Experts of a small language model: 64 experts in each of 15 layers, 213M tokens.
Below are experts of layer 12 (counted from 0) of a mixture-of-experts language model. Rows are named router (the router's row for the expert), gate (a neuron's input weights, with its number), up (a neuron's input weights, with its number) and show model dimensions 0-95. Each number is 500 + 40 x the weight over its row's rms, rounded and kept within 0 to 999. Numbers have three digits each.
Before each expert's rows: a language model's description of what the expert responds to. This comes from a sample of Wikipedia text that the model never trained on.

# expert 60
Coordinate and measurement digits. Inner digits of decimal coordinates and measurements, plus units like mi, sq, cm, ft, degree and prime signs.
router:515438453574429463458570521563486493430557468500476539486483459491519548552489458582518504432496441470502476494494484469502500433522567461489450485542585480490496528553511501479509598505516512501512528510526460475514476495447494479452508489479537501460436469442491499530488528559523604407
gate1:520474476542480490549435563490504514485537493500533485487478556471542531562531455447495458520494499444412526502542559552481437473573506529542508478461502534490458504458490487485498457492564527368582465521580534512512484468528416413547452476536480509510471532505492527500453427501530537512
up1:538562590570480478492453451535518491540511512463557422441451492551468576571501530497495546485526500555518431485494554443613450505530534518509460543465520493517478537520487493565433493519455464431501459465521565449478488458511511438474486462530438511511456493505499480483488520524438534533
gate2:485477511450488582528502503482491513568460521395523480550478462507426555531456480540411468501500457511483478507486521510521459532535496442571455560477476476483521502558563473419462460453517508444503484496491566502475512502532429451523510471548534493417465522438525491542570535538495462580
up2:447560421481496519522472511542467501485513500547510543575451526542505445479498484523517540423505490441431490464584522523541478443551549600518450490510421513558543462503560503448552499497491497524496491492509464469441535528467523507541453558492471425480475561437512458450445537450502533501
gate3:531490510454566487507561512516489503559500516564454495529572440462487542552477501482504481481506440497544493483410463553530476542521457461472527534479500452491526480482425526530544458491447497448559512506537495408424548515534429515443542483467489486519553534546533531433523447482539511387
up3:467519526511538526506496528522521464503499548519547529463429507557457469564484525520472536471550464483519505509423456480466499536545447458506462507579455479466568461514529529517568526460538445525453513555455476521475473443511522522488554470496533585522411424466445444508497492582483415560
gate4:541456475488440563513516484526464496477529528549573481553504509547520477549516529460492538587511501517552498559531468481547504518506476515621515492536499438407462527491522439491513481440508440537471518524486471497452481518484528512447513490488486447426410531476549431501550498441590468539
up4:574485527519462414413553424474514507550428447489545494458512478533478509514485498470446541511521504533457565542468478510486474493454472462434514473446501450441500560455506505579485482521423498484501528488472461580536518445456513419552485506471549503494467477475475548466493458543430481563
gate5:467517493524542450540533475483470476514496518428535469543487616445535473448474487504501504487579443502550485514391519521519548553461502456543523481488528546528478543559467518506456509509478510533470577476498500583454549463481549470505507389456491555498552434531473554491458519512532495549
up5:464524459512514520437516610559518470509498420439479500465477487465549446584535453512526476477587502511494546464528536462517433536455517505446533502597525483496549485531515502443523558543507530498531514475400476514509489544537508509458469465525434509542446465537469440523540554473519530539
gate6:478507587525495469532504487454452500555493515498528498490455452455503535556468477521439459470442549536509415470519486498540515516518471439513443568490574528488455501461529490498463533504503505487553430506533550584517512566475510469468519490459587504481464595536493470616520479460459440469
up6:483421527502464593461456454547485582481473567484476462442460491462456491530527486523424434443491499470525515496469464479458541521521464480488511490491473486518483524474530509503500478454489532492544459480593507546496429497548518511493543510521514489587585573465593518544500449487453497408
gate7:508546488467474483441508540497404471547542494453513492552495516475491578494421521532558502453498457458591524501534517465533540510515523437463602516540487508484516483504526464454451478539594483457444548552535486552509482555471489511550554529501501565462534418474448503439499463535467509494
up7:492545533471482408497498406411591478473535461454523434523509553538481463508477448464443502459536512443487541512491497495483534526488436546440494504545550447442462505493458521533536463541556476462481525486448534474501488484485475525526471422517506497521468502556568533473421595481467470516
gate8:540489434461513504435514485487540503582517542484523553527477453556541495483450498471509419452478517486535410482509449528593490598486530507492566551570506483484493512466468529567468525503419504460545571492532489551479476471478475546462416527562509536448480499540492451493533533460505484466
up8:542493437480565567486531540517454530513498569518593555528478515562535529501541530480570442469504458548534498506472497496510497566526499539466490552551564482546485546441538532547402477504524463533529547523511501439466483503478399489471444509505510476478437446462511569460477536544545469514
gate9:526461472527502502505521586490506473467532573489420459516475525555533515541518439454465542550508421442493493506489524506546497531600555495550538470502506454507531492450535517561526541537514545529587533498464520495540457561575546582508531496458492479465513498519556475520537487493448607484
up9:419507468422550484467523496525468477466451573511457470529464459502480449435476498497444469454455560468474496520510447493501503553586527456448503521432492506560534589448520469558470422484518464533504439504612511580547462549477488544478524536529530480456513516519491461492512482498491536501
gate10:507481455510462454503468585518443536487572500508493467504514541601523446480455524503457511458461523464462440434442540452587504494447520454430548544490564474461564487513459482483515519482425546538479482554488425497516505485535469499534434499498481475482436515460445483521442529446477542453
up10:423464477484525522536474561474517425564527586509502502451446497461511480474514534459507486491496539478459507529432431600461480478568476520459579544419489495442510443543499488553475466526516487510510514512484484581567580453516481524523481525482480477549484501528430510492499481483486405550
gate11:458478498467429494430524430571478515489484415500523497481481501535454546415536496557450549507483514505499553474487609503500525466543539448535524475484477531516490535539470502494536477553557493592514520527567472535518530533553570543463541519498577544526487563513562486429505518509544517454
up11:559522534474474479587474496437478537450490531449493457519494475437523389458511493423557484508563480517523471596523494502458452487428458530416451453485494483505538495503509517489468544397478497490453479486512545528434530509492399516508472510462524538555453484496516535519473465506461453492
gate12:512541519480551498480468477482537463460503510447540567512560545463464505514481499469505513532397530420453542533510498480445467461527441478517536545487537466544399445541514445565508483514524441505501441443580568557517512520540445568541531511540516514522511508523460550509557499499476442563
up12:496452430545440487485546499546451495550541529476492456458425501528549520491519481444414455467515485483523420511465448471501398569477475466515516512547550481427511508464536517495509436491506484455519561489582501540520485466473559528504451514553589497524525484489476474449542458520483589506
gate13:438460465538508526418532515517504491491510527542446513509515557542502512465515455503492505515489513466486438496386510492539507505497419491449508482499594501478586420517520430543470499564517480498483512428467503565558522472615466562527490542510549469463515485486503497516569445480482558533
up13:527482565540490458433509515485413546514473484571516512504506522495525529530523520442554522466474429525510538466532547468487440524563482583548507466505499433530459524521546449423505479468491472521490573508506563523536514418522482494499491505566521469523556492545573509468553393478566513464
gate14:492540436437479503552439504553487465538483477515465488497482504576515553463482558513521469482466460539525488427480502486468495462464514464511472494470416465509546479460554494489449482463457464541527515497513580529474525497497411498494523497557488597468479543393504528425433513448436571537
up14:475513438487484479515472514436543445577488514557545406517538537453491482439560449507483530526508528443545482600443420481534558501516507492478484459495487505514507549496474526528470511511397508477484459437444464498536516470466427466448525532476491477449408482527497513508501466486439522428
gate15:433502397534466513449469503497508522470482520546522502534507459451513464535499504486539466492524532440379548495432510524468576470520454465470548481457488460537579460491536466453550511480502520445471505462504558473513491483473490508488466418522533535464513447466582535593574533477520460513
up15:478385603562484562536478523522478459480475505477485462467545511455506526524479513564513495530531433565533440484520463480471487490432435463513439481518455508531525467533512531488441502472486505442571461500490538442515461527471525547535565553475512430549519432462479492529462429436527500508
gate16:474557494453513545466500560441485512503447403537509558511444561486503482467454524475493494461478523478438456479527436478528546516472505448490489443494557475417418439481485450473428506504460508458520495475538454543538538508540466444527422482525524514547447561497480556543473518534541449565
up16:479475504510455511509571490456497520500558497496489507475498480438424543424484469471539482544497556470451534468523477537499535616483531553497487440528455515558492519575435521529517478533500494474463567487499534481468492505472519463494395563449484567528414453474541587487506465567471494485
gate17:479438558467474497477432530544559422536495561461556519501474520536529497495522537567512527454535514529510463480498475475448543461463468524477464481459563501436475556507452524452538450529437496516488452532469537506521527463440436523492364524483473466552478518501495463557561526574481519443
up17:449487459491488528491520469454523426545530498508554539522520549482559516495492446475521522490553531502482482562512485478531582497588549604442501560485500499537499519410445466472514561562462510569559440466477560536527530573501451483509496538509465520503430544450498505542469476545495529443
gate18:487537517478396555472542447507544497485484471542485512528507537490459521461495468474545498480540508540490434439499512485526606444531511497531444484519475460538554556534525476564453495432506518445570405518433559473501518490511485537430464478501483587449471492565514528537546452538516531478
up18:408507485515459464525502512489505475546468534523461545576498572485546435520535469521549508523509460450510532519399562482558530487504504484552533475516506529523566471483527483531558414552458540540518455519444459424450489464534511510509481488445469531443479465479593567513520518518461435458
gate19:464534542530482509416572569570459449548487535439496422451504454496494455518432466475457482487504433512539466470495518509577530467501406505585518512461500467546442529471594515458479567542509475485537551465408466550511482493472450521516503473497480521524536533497519499530512520481497513447
up19:531450469503527523481471582542504517522522438456470544504516453450508541514530479432453617489517531541464465460512562493514448521516453479496598543370524482518503528459456549536526535472520452506521558516423556523533502464504577476540511543533537480480527543442526454518505470507493506496
gate20:483462513478558510519514533440547507483486457436447489503543393516459498532491527523532514474457437488508474504527503497503511484518489513472476590544441386496518464468457502493487538457437531563467541462454413547510540481543526540531523446527554464541447549478454503559412498536557526517
up20:522485566546539447555522488469473453531512530494461393524528498559456530547509521479455466487572478471465466466395512479546516502507541487551545506574478514513538571439517526455463517498545502437510502422534566521525428583554562515481429524478506503492544496498466505474482541466488458506
gate21:500497551551464523506453469520465492432467535532519606537511503494490442517480497533569548547495404424496456477562482463468515557432498518447492508457612524480537503541462510513546440509471495497475528433540513529478476444503532554507516479515507525549440498482556506462493480504450600455
up21:517467491433515551519479490549409525463533598510578417488500506571549438568456566561537481495463526408471540508476526470511487481507456508478480465505477502459545448499459417515546521457491451478461514482484515483578476465511530538498488545502513564463550473474458544477492426493506471537
gate22:448466522508462544487527523479579497454574545427480494494455508515445568460523511566457472510509480561450444433552471468486491413509436473529507453492471558509515528558540454512491505491413467551489503496600507480478573530497488546528515470484496445468456498549422517494463544521483441514
up22:453473465505539569539535503387496479551501550535538437546445533468490560561448494542508511488507540486549478481468500518478449512453467520512507597542514517491479495504483518496574490503524576530507492563526471503463523458428472442495590559439523535560496495475536529519479492485471584427
gate23:440444473499498534530466539525484462482538415531528527549430462549453473434489480502529518514431498549511422509510507495467496431502500516519534519444542496508508421489458482500496412479447493550502554466513481550467529511452501373564555493478582567465507485472555516529508551449502481507
up23:501470416494512503541444489430484479526489467559453510473500500485501545470496456524534486483444486438434484517453537516507434576470508526513565514508476489541509429517501517475479508524453458510362511567505484507443534499594508458514482537493586521441450501563551473580535523551496506507

# expert 4
Past participle endings. Past-participle and verb-ending pieces and whole participles after was/is/been, often before to/by, e.g. compared, opposed, included, used.
router:515430478566496475507509503527447474444431456447489544501536470547501522480460463512537567488490491463510425475454467460554506484483487470445440453512569517454508490523536466453518571455545494581535502523528446492509453503471508464401472554480578559461481474500475451482444408490553527482
gate0:539509505509485575439413437563465543435535456547462545475538536454490502514496484519482499474461485469475481605583462560450487495477484446494475542520430505487471494499537520471529541578490533513553497586514512404490534533505510511462422458486453488500464505570455496548543484467508522511
up0:475451447497506397526512516502563481496556553536487514473570533522480427502574461491472548456512499483543468504580449592527451515453539503506469449479552536526448462502564502516496502480492478528457563558441480562461507510483489522430434555528541493487520542463509514500561427520485531555
gate1:551506529560557507406423511493513501530484423445491568427529542510475590461471497461545543504481542516529499491577443472464432516514457467544464516472519476515533486514558539518497525576512511540550514487607510478511545497440487483492500532409556469485497498549495456557469537521524492510
up1:469488508500556490503473506483446438529483561485514538493490536445460449472452466526492534527492430443470517538541480493471515507462519435491535526432603450513512518449465392515524557443501465499514564472480436532490513546551520527488486571502565494473505504457474477453523414478542454402
gate2:447478435510505461537531544549602475538549460454516502496451531531490528546512544537537510491497574502467473555491507535480574536517569500499577528447472502425454472566476432478544544506495472465445543514522465548567481491477507508528584563552513506454481468521533567489491578481458492524
up2:494469463461488484506513544493462505530565515406478474429520508457509514512445541532512530408475446527522542583513442452469560511560483503512519479439506503457478424454487527498571479550534478533474506457442505494562417529619530508493519469441493531503496427541507516504436485474477462486
gate3:511481477474476571520457468512511505584442449479542496498595521469496493502491511551406523466518611514504470507504473527578458438457495442514512477483465490545482505474560412525505538485499533482503444501474523454484478506535509488533515480477508497520458468557429585523407482522527438416
up3:434534463542481521505504429508497423468445534511463439540509518521466541597543476487417501463554529505523464532475504448476488476489560481497519581575471511533535519469504497483459465555461568583483460499446518458419501584537539539440494491479497499562468545487544527532493509482435479520
gate4:466525479564482522460455551580444484512552533480520507538492496560449422526476444565559515458455506463579493540508496492518466516546487512536521532484579574454496520495593529495472496450483477519523605601506513551511547536545465510521496517465477484528566509463500503531466515490433459465
up4:539447472469482498510420477487519429550525538459469542524498483501483523597522571517477490483516597461481550481525545503520431504544520527572500447519470429527478472500461504461460483544475557480577468496504541518435501525486524545446461456482419505484450505553541498416422457471487480468
gate5:481531580505454542499504472470445400475520539482529462476488487519524522530486515427496460446468544480531569500537503531516523500508469492569467514427452500489483470509570476432450415412549574472505491529532536604474433513550520544474465509524480540500561559437522490480538486527522516491
up5:510454435556563536516462484436552519490474447532501525517495380450530563557485462466433524532450563472454535469551510523485527490546559461528495493549520465518529546453490489523546474508492489419483516535445451556453475522506498562484526497510469482469595529522498448500532509501575558450
gate6:526491508470566495499464521454456484565461541505531589436481521472508542507478523467459490541481538449567454446549477424573537418470484492503508452556521423558556480555503482506453574455507475453524462529526462480511520498466484553516545488542538521506472525462479468489514455478440539392
up6:555529569552451508535522548507439497411543490510464528515526511564476534491456515517533513446569498450508527506497507504445568489400505439521503493414444461406474556477481525519502467517470523522494474569529553570481436519468503463467555486498483441459494531570552486458530527520484452483
gate7:433489517509465505463567502527518421529405518452499530574469504441509598413461467473448491531569532555515489512580543457563477508555527417502519497486466461554416491472487491471598521471518529565511512505510499485530515508523448525519462470483495532513486446530539510512459546515503484530
up7:483506439503431562513505486551507479530498475499493453504496547566482444596480538522552481495516465540563508523468526483541516491471554521501466391515453482457502453516437462472509464515513523478459470506474482462561545572551437579508470550503410457547443517517530507516467546429514485423
gate8:536525559519427513485561567500454429489592480506407484543546508483526504499453510465498470463546477567538547522537476494469567407524526547524461497494452479463495443511438479484466508516531483519541545485476526473470457550590541494521500573540537508544562552525466522467457464460504539542
up8:535504538567460523520489517526555444415567512511552441451508526447456429491513510532520566534483540501471444456531413424537504537444491449499479516486451545528446513478526542559491481479485535536458456545540521458465492547475522450594453494510584528503530549470542549520509493484455534489
gate9:504504475567446450551515540467525487481500532484504506469493455508526460447477490503434441538523499522480488515419476472399543520468426449467533513497450523481531466463551508462430505417510472507504491558395498547432471523518489545463505505505597441498538497487576518478488421539443497526
up9:533458481544467563401508516421464530462504446526472527519494487503566460493450558514504528469557478458548494514446450512550504508465475543522540456507512546477480517560409467469504465603427502535498459447469448592511467471444495460525472453497436494499482499446502477543480488482531492427
gate10:498582491472489498504511486548544569533532549526470467484461507571546466532470448530500534530483443589523512490484453586490535523486504461481494509505536526461536510470458553624491469535547537516482477478520526572506482483468505503443401533393503519502448531526573541557521482489520525541
up10:498413482623526536543492448490494471516550496479457506544582445499539492446494503426478479468536526427470418501562472449524454466506477499498476528514521490556558537447493513513491529500451512490527531512418508498484517536521492534452460423538521537461567530484552472455422493450459475549
gate11:477480493509477482497438497563558462458457444514432448541480435513497499411507457581565499496583420467561495537522488506584514481524476495464460502497510537485523454471502528469521506532463555566542557524529576510494518489416430497539515563511473473480474428538462473528476453448521512488
up11:513447472603495536495441521568504462528493513461504468528515474487511602484456499536482507513566528472502463494528474432383524480531519441528451563484438502463503465501533545521438478462496438506511553513463512556493538559519455421520531485475496520565498484532478463507479458582538436547
gate12:508522516504526573508580552486442398470437516518523510480564497457412515480482516518498510560565438560496489537453586494526502500469523538513543497472438576549518528521492533449526421486521515462506480500545535535484444448474487504484501539567470518506553478431483514460486427518563460540
up12:465388474458576462522461474509490482573506503573471468486447482513526516482480497552508451520481519439523551535429527502480509478504412532432505474480482505503458415538484531480525461498468530407592532499470448447431479555537478504456531499557485497500548555487468549477472435499492471522
gate13:464524455555558487527487443489458506531463447482510498479491521528446563496512456445551509484543494464461479553596475510538417561501510557491534518467525459455500487517539521494504465446531505552575515526431469494540503517533534488522549367530438519495420529486585466530491460469536464509
up13:483527464511492479482522516477460422471499439524497477508507526567509544429506524497534507547495452476617461559480458464483451531505475501525499526553465470588506519592422529554484521525445537527426484449504507438516445468421510452552533530486500516488473479471453499552581482447547537495
gate14:492567546507514462532499457480470418488475471479460544451428517587454506486496427490478480560475531470519464449485535529459498497477481493490444543495503553476466543499520478504459477455513494515448612567501489547448465406507462553519481441509459540518554438546516544544496515477419534437
up14:471464499488536501544501451491522411555504377536482445457562500451474510474492502466600441499474515489540545521532538440501579515461472500511488460522501457441470505499425560528405467518495474470514464461484506485524510483479489503471476496501450583473563469422526518460505483446577515508
gate15:487510477532535510361465545467483447507469483451495490407523518496447486477519522472507496528514525512479523456503432477471518483492450526493461506535580585538478462485436467470438556466562554532505513554519476486522501547491476402498487588479525568581513492538521498488479449475538558481
up15:488469496458469416482524464502550551543489468510499523521475554505559411543476524517529537485490504520452426488458478530520477463530441551467505490499538479577481472462512511550528489536448448462488542342556478490473586451452547569524462514524507521476550485472454494486530486517452453515
gate16:468496518471520541511509425567527512524502527560507503490466471513419451568516489561481509506515472514526485507474557478529478515453530544544563554420446464514517496540480568430472509512503478536516457480402466449452513554652493556475551508457530509549471495512523503530551484495497476553
up16:470478497562458476566477480511468459483473499464476469581497429450483548552491436569512523440461462502511554441550495521494501552437543507515486513506544504554506422469503524475559516433473544509525507530466451488450507518532544546549481481501508445524536503439481436530405412515585481524
gate17:459560464521472529536508430470466497463476527522548515515533508492551569488532459449510500495457496513551523614439492472525552567561479551488487575502453496484534504492570504528534525404482565559457508458537504511479444563508526491506503478521429494555475503434481481460524568520589513463
up17:447543524495523504496474549456561582525556436484470484562472462487507483508479485522476530518522499462515501617497460530520417541515490508588487519537479490530524564470482442482392492515528514468500482507451488466502516546495493438526465470597492424559487463445537511467497522574545466448
gate18:486517550488515559485527480476514473538408498462551498496601544460468529517492523497529471535508520519567514551468520468458515437552532532554550483504385412449466403557497514523456524546407511487523547485512468516520506526559447428514481517518469538539483511525521509525507554563520495516
up18:570474497577505492480429521563492438498495476508545483468525518538509591446487459546483473498461471565474506468463525444407525531494545530483534470465484535604493479494522458508486467494453606506495530584529492506527520487469512412534483494504522471477529482490490433491409560472440525504
gate19:438476546478485528489482549493495479557518460511504453543428459474518500525517512549474503448526520510524524461474515474509482457553525520518502523473452484482523407470476480498566463414474499613524498550534446483516585417457502474472459511480559564450451520637526522472502473502470544497
up19:517484548523482474498478524542527533435503548526494564452486405506552482486473450521503553554446533471444520493532491496496524506511580541485502469504402570517501458570494462437486415529541467534476546510542512479555495483508545529518588500536496531599510503539432466533478447525504424524
gate20:485482485491501484454527479476571457549555439568513554568482460483431466476437500522479482533483519471522479484528453545482572465510512545464458441484458517408513476405502486503569500543529488468544505454500405498448513437573528573448502513423480501487480523560481466476453477527488469473
up20:438491479503453492524549489502488512468579522459509488496515523515564511504492415516524490544449459520537539498541505479503458444531447512398539465479516495424446498456549533476523479545516408519398499543552494526570516507490525567536568538457526561476535515485563436477572501479535490457
gate21:466498473451480509508546475494550489484532478534552461447531528485508531448575481416471529476534496502452492458523494470431445492534568582553543492550518526499575518492458503495441546522489621546528539513555467470456480465529512509538533503487477494529532431505444440467480400566527524481
up21:483511499505504440511480483482503475546452528402515537446444465429533529546505483466487454528489518472461437582528559563492494547535538529576531558496414505512459554510520464447468516537544494446572492539501475494522479475541418435477478495499488554576538451519512423521474546494459458509
gate22:503545457547485507474471487441544496545483454437507492513486495533508423473515504480572442574484504458449540449502502591502510428515435484502471563525455489541520521489479525491487459508474527553501555507515459511562527459437493437508575499477533510589467610471450470547535524481485442563
up22:530519482499453497436456451507510469514517506498461494515510478486557454425505423424495556442546493437564511485498509466590551487593536596444545480515552510485543471512505523503479562512504445495561430470532523529497497474551534543559515493475483456472474510554494421456549552547480492466

# expert 0
Year final digits. Last digits of four-digit years, especially decades like 1920s, 1970s, COVID-19, also "present" and "century" in date ranges.
router:508437514541459414493567494490422475477521475482415478474477417462497567554475481536544496410479474488501454507488474512488517491475545432506481440559543511446478495550495474458494559479530491541524494516561457438505483542467482444448577527482555542483473506487477474529443533543511544405
gate1:484547507476515433495421518420537485479542521468489500592528483517539535511542513521485531485533494555504510507477541449546488480555428561539475541503557570522469427496542529474479428569570445553444449450512524469450530555514485510524479456420448531549488549463491478510467481492522430488
up1:500451471482493466516537424508501513498472508485536485515491499491497440492581553476492477590509588485536549479468536477476430457559450487516530447531467465455557575487513493462505456488483459528563568511568425479450508573466536578481493478524477496602441480481561518502501497475471540553
gate2:439536546513461436480542426521478402504606480477502518470493480507553521491489478500467509485476491541477539558521537512452467528424520484451500570542528493538507563472435474513498494512520476534565513513522570537507438504534466485510481506528530362508493467498441459468481535553497411473
up2:570492616603544474534467544452493474586446504446486498458530431529477483541451453498446462501542465474510576551489427473473486539486475481438530484512443514484385506497463466526509506546484459493470477510480516504472497530471486488544421488500509487519526475540542413512466501458498466503
gate3:424455486480581512474555510519531512507543518471474527510472493508504523498463505592486496465470551534455489503442452510491564515536506569509507533479577532589537437470484497568554568536438440520570508491463506444506484489553539483465533536527544495547516474581535455567506472477542429456
up3:543475514440461444482496533498444535485491468436472495516456475566544561538450528492429466460513518496521427521532527486498491462489500427510446461583469522556481415516443528509501434516468516562524401562494487472518540573512527467528529517437499492525509548439580500567514543454491502487
gate4:527462466529498448524493490517494497556490487430522494526540500473516619477446547501457559439506450470462425457506562557497534475615489522507482498497459464521473457448518515524516565493498500471453500590500519501542561465482511544448536494542483427450468532557453483406495501477472546513
up4:565445497495459473444458494509435441511477519497560473519495527418523505482463533526510473495422508493483473440492516463579529476525516525573475505421531506521507544519493545540527502490543455459486533521541516597463464496547567531561512411510476499458449454426461442518454483568427511490
gate5:519521518529493430499481451459559422430495501479508512510530552562540488464513506482470477503547467493550532480439468501531511514528476464472432509509530497547523544513434554534464427455490474389432532498538466513404446451410529523509540505471541509431513454442529538484534523474462507438
up5:556525451546474440531435513435559445493581553438558557507508546507497493470492521451533492551570580464526520507517501520525453469433473492464526499533504524515450509599480504454464444451515447461467508558486468528479452432491481499484459509505491415461482538507503444526473518488533421449
gate6:465457503475436539473568582472461493443497486431529491454541553453549544458529529550477481535530497544518445553560493469495528528551544454475499528430548489487406499508507461544464458508511558505482523498505568531506474490406504480450513533507508573520468570510495431471443530439495439523
up6:497546408567500466510558403572479472501463534480460535516475447499510429497556479491422571515454469500448515498537522546521513455444530493441502431499475555529537530525544528519477563510475478562494479495543521460487528533478591515442610510527497476511504498489567484528508474476478560480
gate7:428499537406512483481419475436492551488513531482452507458521514554455480518496484458513550529552419516481466498485524454548449512471508570501455481508529488559452590504505507453497514452557488517521535466504509540411522496468467501510538478571525449523479575576541517423472560480519457552
up7:495575485528499511572573530484484496438480489546445449486537516523515505543547489523464516450493437585494496519509528417462499487496475536511457563435482468461525458495517521547476510515500392466484549443444552543465526447507418457523530479543537441540534510455511499459436540496470430449
gate8:459474450511478402488572454425472444508491519459519530509414474549483554486451463547474522458491464438447484530467543537499518493484542477436493435490481478529496526516535429515475432426540562520489535470570549522498504439441498456460522543454508522409486547450535504483488528497489502553
up8:543511495542454484515484443458479480507506493498447414481485437527434493491467501429503465493524439543461499598471476460488457549504486531500460446480530502463484503483470468552505587490397454496514499490441497507499515532526524508559480456533561490592428513598420539517474528517473439508
gate9:574476457490529453532428568467557499449487401462557463506494505473515525480477524559442474472521462461490509511508496481547485554439556503514451432486493486432436547500462487404420506481520483450509435444486498534513519429467481467516442487471501543566536471493509544464507456475446549503
up9:497537542483514484511509539551470517436489452444542471482491496455587536586491490567437422511477454405511473494542524437523529550572430501499457507554495504524427526499461573486454551419514455526514476530518520516532505488524454535492440509468510499472529544477537528492503514418517546436
gate10:459431498500535515482521506535566506510505467494513526437443464458529516450503477439490482448444586482487530477474513435476490451517465511431552428537504540513481448485475442465485483463468464360587475550494413460538531523543507553496489542526496496489480500510534420559492496484473530456
up10:462521479522516495545536476521526468451529478463597500496487531469537476513519474506443503488543524474536474494474529465553484486387510484484533474540539573516509511507425458421435476515513598417493465517476485571563477447596597566458453485500506498534496475478477525517466533511475496545
gate11:502501503508514570433519551470444540557497483493476534484441460490513573526530506488438517428475469539518482529517479483569486507459496524502482478502539506517397458536505533490544492549481436453582514458512424395484483480530492501558439510592552480479520499509588456527474538465506440456
up11:449487508497460554548380501556464529487520491546465520474529474528477469527581459525564517492523554466565509481462528427517458537494500500467510493526581510466503495509427518508534494511476458537509506619485575478503460538524437548535463506482470494496565438473512430443511491467499525587
gate12:515498438498495484541491474502517522500508513564540518471461458512525432574565485486464457508523474412495481496504484499478493502456527499475537524632428482526563534497431495517477509433515499527494568494435394479509567512488458465402558521450466495550562456519489492493507422512497511525
up12:469494448396558528534555509491515526441452490526466545518533568517473465531491516502523539499516507478484490456512454535488579537508504411417494500506511488468566503482545520494533459428528432555504556503496456436422477552453593483510469461498500497514531523495539569529551489553505428547
gate13:509501536472487451502419455447526425550446532432547462449474485524500444485496500512485505537495472579473502482456573499511499571490515497481428554433521463510465534434544452567449537491465446491463538447459583508452587467511457488484471525570511478453473455459464488508486501490475436492
up13:520525466475522456467464495481512471483468550540537480444432543560458490566518559523550501527461525499546476510560491444438483535512492481481506551481468516492471447530579527468504587481498483554559435529512545474533473494548557573528517530484548505525506564388513575478569430474515463484
gate14:446474503498471419530558538436474459522461554539487545461519531515510503514479424511416493377510471485447481493519478487499542490526499539535494456509545538501458561554481436496499509578507467508510505504453474516445519540572565590575564455450515504488549523525505459540485448453523503517
up14:520534468524505466458478539520502514518501480453433440529503529500545510532499462504470445476470571420509515438561523470582489513514434515433501455472448536536475510464522489480477459484436537459477453503455504550599470477559548501542523496534504456441493554483469565525518515409428545423
gate15:430562530531447479497586472498517533511474450536553493486465444437478595487482474513493527511442472513508465490543521533553520473512395509534473479513564541543521501580490472535535546467468432472557514530557427435484489502447513507515519530483442520526512542493438476575459555469519487440
up15:555473627557515510498476526510533509509410485479509508449477517540419489506520523417459511466537470471581457507454427498523452439516435524475497464470511493428517471491526500610500483529526533465475491540544497517507477467505483486462505495501456603531500522514491458463504469552423520439
gate16:483475451570470463506523482447452442515550468459487521501478421485519535485408470483545512486485458524492543571518500511510529522487568496448513440481483449488459498514502395523487479453605521548519470538495502539534516528459438532502475491547509413473531526475475558455444571455480531583
up16:517460449528483498519488478498537515504546485518440440511500535457565529481455509463553528426554556496531479566466464496442495547524490481525499554485481444518583512537454427459522428524453416489506572522468507533469433468530476505465396437562485458465499462487527571481552490524512547508
gate17:452432497450438468517485484518499461482499448506489440487540528514453514480458521526547488539514491492522528607482493484434455439438519379424547494446456533468546522445474484443465420418488525494453494509550495474489447494438508457503557495496455439486495520585464504504491464510499478523
up17:572517526529452551468462527476502503563548513557417513517434418527557386498522482497469521521522516457489455514552470509477473532565493507504509508503512488530478455543518478503511468496463505551588496507488505571553554562480418481499494465487473531545543423438459519493509469560487552582
gate18:394519441475504533591538484513486569504552479497552441528527519423539524538485500446503543505538428518430510546511421439510502478406427542440514536444481532525488526483523463486457511455469519503527495483436490526448475454519518483493446471545488489485493495484601504490470520501576489481
up18:499530513444415512476480491526483501510460461456493457492480501532533514458570529456488483446474509550522552568499532467507544549495519559608476548514445505490471470579437552463452400498543542420461531548521527508513520477471461459541484445522552473474442531456442584483486488499533521504
gate19:456511497476514448455471512525470466569486457428520478480542458401462379486496501431403563485535502531505527472526510495582514519415508469478435470450556487499563496464463489507487463539490489514522484516484387530541515484514499501526458544516483576481461495504496509521479569452515480525
up19:444497502459525480430560523435532498437508537538466489492574574530417533523512523521449510493492485528507573477606488481486541525486489474528474454442528517540461547502500489491505442529523520425580440399486525492456495538457450512488518451527544528404500469539465559527500464508522511498
gate20:455404393503477469458524475471545454444549499560540500440486578501498512490533503532499488574540514501537477498416487536516422524559521557436458459491549465504570506501526497497526457493483475455513586526440493431508437495482514477464571447500469499449547457505513494541480471541469513505
up20:525475435497496481540548443514509561523556588567529554486498483460472489544491479500563437495501496501496488474458491557489507473442441503473444458574512450472473445518591469496496441467532531542477546541484434549462461546455441548450494479441482553557529496500429453482517487539423514487
gate21:592470482507511440450542512524451499511611444471501389557526391512519504482475494505520516530447557480459507407492492457509498524478542493512498556496549484527460416530504461508544498491450520533539468481556422491514505497482429499463536450432488516495489473482516550523505530532530559474
up21:400571516542535532464434600463517550518519508527486492535406525525561420579542512447530526518557490518458504431497514559498475438566516515528539539522469537458521456499497473518570493509466482571529517496522522466523511494555546486449485496411522470493549510483497460455531492506542523477
gate22:519480443489467432527503526510486499498543492500601465452394480458461518499445515541458531483488563474438461558594477477460474459532446520494519483505594502459524480454500477496523538520503567502534467511539584487461483458505485561475543526546481472486465469477512471531479535487398564442
up22:517517509448376434505522502497512514489534473470594540468520491478480517515517477531508520397512483538515503549547450446518540396545483489505479467508565458432484486490479451520552640515519517433528473552503538555485503498545492530493532479510511466445501494468508499516461513527425463466
gate23:422505523503478483453527432499565473508521475526538519483478520531552558495499527549534487470525522560494520470480471517527499434551433532460564512508567473431540495531500509465547414517523493447483432429531435463465455524571458441519524524543497424561477489474476473457488460546585552517
up23:526458584526571515468542545516560504480542433543508493536456461524518481475457545496561535439531484586476420569495497464494445518501563519545494473567450537472542510490510461516461532518509475467515514476520496578591473482496445547467484534474566511548525557439505534516505423507508562533